Experts of a small language model.
Size: width 448, vocabulary 16384, 94M parameters.
Experts: 416 squared ReLU neurons an expert, 2 picks a token, a softmax router, a shared expert of 384 neurons.
Training: 493M tokens, 7522 steps.
Below are experts of layer 5 (counted from 0) of a mixture-of-experts language model. Rows are named router (the router's row for the expert) and show model dimensions 192-255. Each number is 50 + 12 x the weight over its row's rms, rounded and kept within 0 to 99.
After each expert's rows: a language model's description of what the expert responds to. This comes from a sample of Wikipedia text that the model never trained on.

# expert 11
router:81 44 40 45 40 28 61 45 47 38 41 48 56 43 46 53 55 46 51 54 37 32 64 47 35 53 52 57 57 64 73 40 57 49 44 27 47 76 61 62 54 50 64 52 65 56 60 38 73 76 76 57 58 57 48 48 50 41 44 39 42 32 52 61
It responds to: Given names, initials. First names, initials and opening pieces of names after commas or "by", such as David, J., Al-phonse, McLe-an.

# expert 2
router:39 39 46 61 71 68 45 35 50 28 46 78 59 31 65 70 53 63 42 65 41 64 46 66 71 35 45 30 22 68 35 46 61 39 57 53 60 46 45 53 53 50 36 56 62 48 56 48 62 63 38 61 35 47 37 55 61 43 67 57 44 47 64 27
It responds to: Digits inside years. Single digits and spaces within four-digit years, scores and numbers in tables and dates, such as 1 in 1959, 9 in 1986, 2–27.

# expert 22
router:57 62 41 41 39 79 57 53 44 18 60 49 41 57 50 49 50 53 64 36 68 67 70 54 61 66 63 54 33 53 55 54 65 56 58 31 50 36 45 52 54 18 33 36 43 28 56 38 51 65 52 41 46 54 46 48 35 58 50 61 54 64 57 48
It responds to: Year digits and institution names. 20 in years like 2021 and 2024, Thai script, and words in institution or law names like Securities and Exchange, Historic, International.

# expert 5
router:53 44 59 46 38 44 32 30 38 54 46 57 52 71 60 55 54 67 70 56 68 54 35 41 55 47 46 48 41 44 55 50 70 34 45 49 63 55 36 52 60 64 52 62 48 53 32 77 55 42 75 64 52 52 48 67 32 51 49 49 53 59 57 61
It responds to: Space before numbers. Bare space tokens and symbols just before a number in tables, dates and statistics, such as | 0, September 2, −, £.

# expert 17
router:42 50 76 41 55 45 39 59 69 39 46 30 41 49 51 54 36 49 24 58 43 49 49 57 37 64 52 45 41 43 36 63 35 51 54 25 71 32 62 51 49 64 56 59 36 62 53 45 43 49 41 30 66 85 50 38 49 62 47 39 71 63 35 58
It responds to: Organization head nouns. Final nouns of institution and group names after "the", such as Society, School, Party, Club, and taxon endings like -idae.

# expert 6
router:28 70 73 44 57 51 30 30 46 54 47 58 48 43 63 48 49 57 35 47 43 53 65 60 49 69 45 36 35 42 48 46 33 60 36 39 55 40 68 55 53 31 53 36 38 68 67 52 44 66 44 35 44 57 82 70 36 47 37 38 70 73 46 69
It responds to: Table cell separators. Pipe separators, numbers and punctuation closing cells in sports, asteroid and results tables, including position codes MF, FW, DF and LINEAR.

# expert 10
router:51 46 42 86 75 43 58 74 63 35 79 49 51 58 62 59 59 54 47 49 46 33 59 47 21 34 31 53 70 52 40 54 63 47 51 48 49 48 56 43 39 55 39 30 56 46 37 36 32 41 44 56 53 41 33 69 53 61 52 52 50 13 50 51
It responds to: Infobox list structure. Line breaks, list dashes and colons starting infobox or taxobox fields such as Location, Date, Coordinates, Genus, and table headers.

# expert 23
router:40 39 70 30 62 42 45 22 73 39 57 45 47 56 49 44 42 68 67 71 63 38 41 38 24 61 49 66 39 47 58 53 51 53 50 64 40 35 55 52 35 57 40 53 39 66 53 49 49 43 59 48 46 42 54 57 43 41 36 37 58 60 56 50
It responds to: Prepositions and line openers. Prepositions like in, at, on and during before places or dates, month names, and row-opening pipes or list dashes.

# expert 18
router:61 43 49 40 46 53 52 70 54 52 46 35 79 58 71 51 57 60 61 64 38 36 74 50 63 43 59 43 56 51 37 46 32 63 53 59 49 40 47 42 43 48 55 74 63 46 41 48 60 56 45 45 48 44 45 50 53 66 49 64 53 72 65 47
It responds to: Capitals in acronyms. Capital letters inside abbreviations and league or organization codes, plus nationality adjectives, such as US, WJC, MLW, PWHL, American, Canadian.

# expert 7
router:30 74 55 56 59 41 32 24 47 56 66 31 40 45 27 53 56 35 51 33 67 73 38 64 72 48 48 45 60 43 47 42 44 48 56 54 73 38 42 60 43 37 61 36 65 43 48 49 47 55 63 55 30 42 37 72 44 56 46 33 66 42 50 40
It responds to: Table cell separators. Pipe separators and header words closing cells in sports, election and medal tables, such as Pts |, Total |, Votes, %.

# expert 20
router:75 55 35 72 42 41 57 63 41 53 44 23 43 48 36 65 59 49 54 33 42 43 62 52 69 50 43 36 31 46 49 30 45 58 24 43 32 43 47 49 50 51 65 50 65 55 66 64 65 38 51 32 47 49 51 36 55 70 61 66 55 43 31 36
It responds to: Technical word stems. Inner pieces of scientific, medical and technical words such as pulmonary, stalagmites, procyclidine, plus common nouns like railway, water, energy.

# expert 0
router:43 49 54 62 52 49 46 35 35 62 59 48 39 56 50 37 69 49 70 43 68 38 78 57 55 44 58 47 54 59 58 51 53 45 59 53 55 29 64 51 48 69 50 55 62 71 60 43 42 70 37 39 49 51 59 49 71 63 30 53 42 49 74 54
It responds to: Passive participles and verbs. Past participles and predicate verbs after was/is/and, often before by/in/as, such as played, based, released, served, written.

# expert 13
router:54 48 48 46 70 51 62 40 46 64 44 24 62 59 50 46 60 55 73 65 54 63 33 29 45 38 53 53 61 49 33 29 50 74 48 59 60 43 42 57 40 64 60 53 41 30 45 70 40 48 60 87 60 41 34 55 60 47 57 43 26 56 39 59
It responds to: Auxiliaries and modals. Auxiliary verbs, negation and function words in clauses, such as not, has, have, would, could, to, were.

# expert 19
router:60 32 30 38 30 65 52 66 24 50 51 78 67 47 44 41 35 64 57 31 40 67 50 58 47 63 82 70 41 97 40 47 41 50 44 54 46 80 27 62 58 49 49 46 51 29 46 50 59 33 45 36 59 46 54 47 50 44 59 49 35 53 72 41
It responds to: Place name parts. Geographic name words and pieces, such as New, South, York, United States, and county stems like Hert-ford-shire, Gloucester-shire.

# expert 15
router:49 76 52 56 52 58 38 57 68 51 35 30 42 37 33 36 62 28 33 35 41 54 47 59 45 63 50 40 55 35 65 49 58 52 61 58 34 37 43 37 54 69 35 70 46 49 21 59 86 34 48 65 50 51 40 46 46 22 53 56 39 63 65 38
It responds to: Inner number digits. Digits inside multi-digit numbers like years, times, coordinates and counts, such as 20-1-4, 200-0, 3:0-9, plus century and million.

# expert 14
router:40 57 72 51 37 55 61 52 48 62 45 41 35 54 38 60 45 54 15 53 58 54 46 44 61 40 48 63 64 42 51 56 60 51 43 54 47 43 82 54 52 54 51 59 51 37 36 56 48 36 50 51 61 58 69 42 53 44 40 47 64 36 32 49
It responds to: Sentence and section ends. Line breaks and sentence-final periods, often before headings, plus heading markers == and === and sentence openers However and According.

# expert 9
router:46 69 60 43 57 46 51 30 35 55 57 65 39 44 38 39 51 30 64 64 53 41 43 83 36 61 47 36 55 42 53 62 49 62 47 69 40 60 55 61 46 54 42 26 67 68 57 38 32 54 49 56 45 57 76 64 72 34 41 68 32 32 32 68
It responds to: Line-start markup. Tokens opening a new line or section: heading markers, first table pipe after a heading, list dashes, citation punctuation like (1959).

# expert 16
router:70 47 31 41 38 46 55 33 40 69 50 51 71 55 39 50 69 48 48 40 53 50 35 44 25 52 46 51 56 50 70 61 45 45 51 55 49 53 53 40 47 46 59 40 51 44 51 54 47 08 44 55 39 51 59 54 65 47 60 30 40 45 51 47
It responds to: Mid-sentence verbs and quantifiers. Verb endings and quantity words within narrative or explanatory clauses, such as throwing, seized, learns, several, same, due.

# expert 1
router:48 37 61 45 43 48 48 51 46 48 25 45 54 47 54 51 27 47 46 44 52 39 30 46 58 38 52 62 61 47 28 52 43 40 62 22 76 66 66 41 51 44 68 60 36 49 70 54 51 61 42 30 61 73 60 38 38 38 46 43 57 30 49 60
It responds to: Surname endings. Final pieces of surnames and personal names, often foreign, right after a first name, such as -ović, -son, Munte-an, Brown.

# expert 3
router:46 57 56 55 59 46 51 60 47 50 55 38 58 56 70 41 39 44 33 40 31 44 50 46 59 53 47 74 49 26 60 63 47 40 55 64 59 34 52 32 51 52 67 47 21 61 47 32 38 41 50 35 35 56 52 45 45 60 47 43 52 59 34 42
It responds to: Biographical common nouns. Common nouns and verbs in narrative prose about people's lives, such as years old, died, wife, grew up, contract.

# expert 21
router:52 62 34 64 44 47 50 46 48 61 66 71 48 58 42 44 43 36 50 50 60 59 53 52 60 51 52 53 46 44 55 55 37 49 49 57 46 74 38 56 49 49 60 37 45 47 37 34 53 59 32 74 42 31 43 51 37 67 46 66 46 42 59 49
It responds to: Word-initial pieces. First fragments of split words and opening brackets or quotes, such as un-, re-, out-rageous, sc-arcity, ped-agogy, (.

# expert 4
router:47 54 55 43 60 66 45 69 69 39 65 46 52 30 57 38 48 55 59 24 50 51 49 36 53 51 42 51 55 34 69 69 48 30 43 42 49 42 41 35 60 35 59 35 45 61 60 67 53 61 35 26 34 56 40 53 47 39 65 63 51 64 33 36
It responds to: Name-internal word pieces. Fragments inside proper names and foreign or transliterated words, often accented letters or syllables, as in Kierkegaard, Chukwuemeka, Battletoads.

# expert 8
router:45 48 61 41 63 55 47 64 48 72 67 69 46 41 64 65 22 55 40 71 41 55 44 29 57 44 40 43 52 37 48 37 64 67 45 44 60 84 55 62 61 56 55 55 59 36 41 67 46 42 53 57 60 49 63 53 50 54 43 20 55 46 30 54
It responds to: Clause junctions. Commas, and, was, is, which, when, where, but at clause boundaries in biographical narrative, where a new clause or predicate starts.

# expert 12
router:45 29 44 63 27 59 38 35 48 66 25 67 43 56 48 58 49 27 32 68 37 50 48 39 51 70 54 43 58 70 71 46 41 55 68 53 33 50 40 46 38 39 31 54 43 39 72 42 55 28 64 46 40 44 47 49 53 36 54 35 50 68 56 64
It responds to: Determiners and function words. Articles, possessives and prepositions before a noun phrase, such as the, its, their, his, of, with, and possessive 's.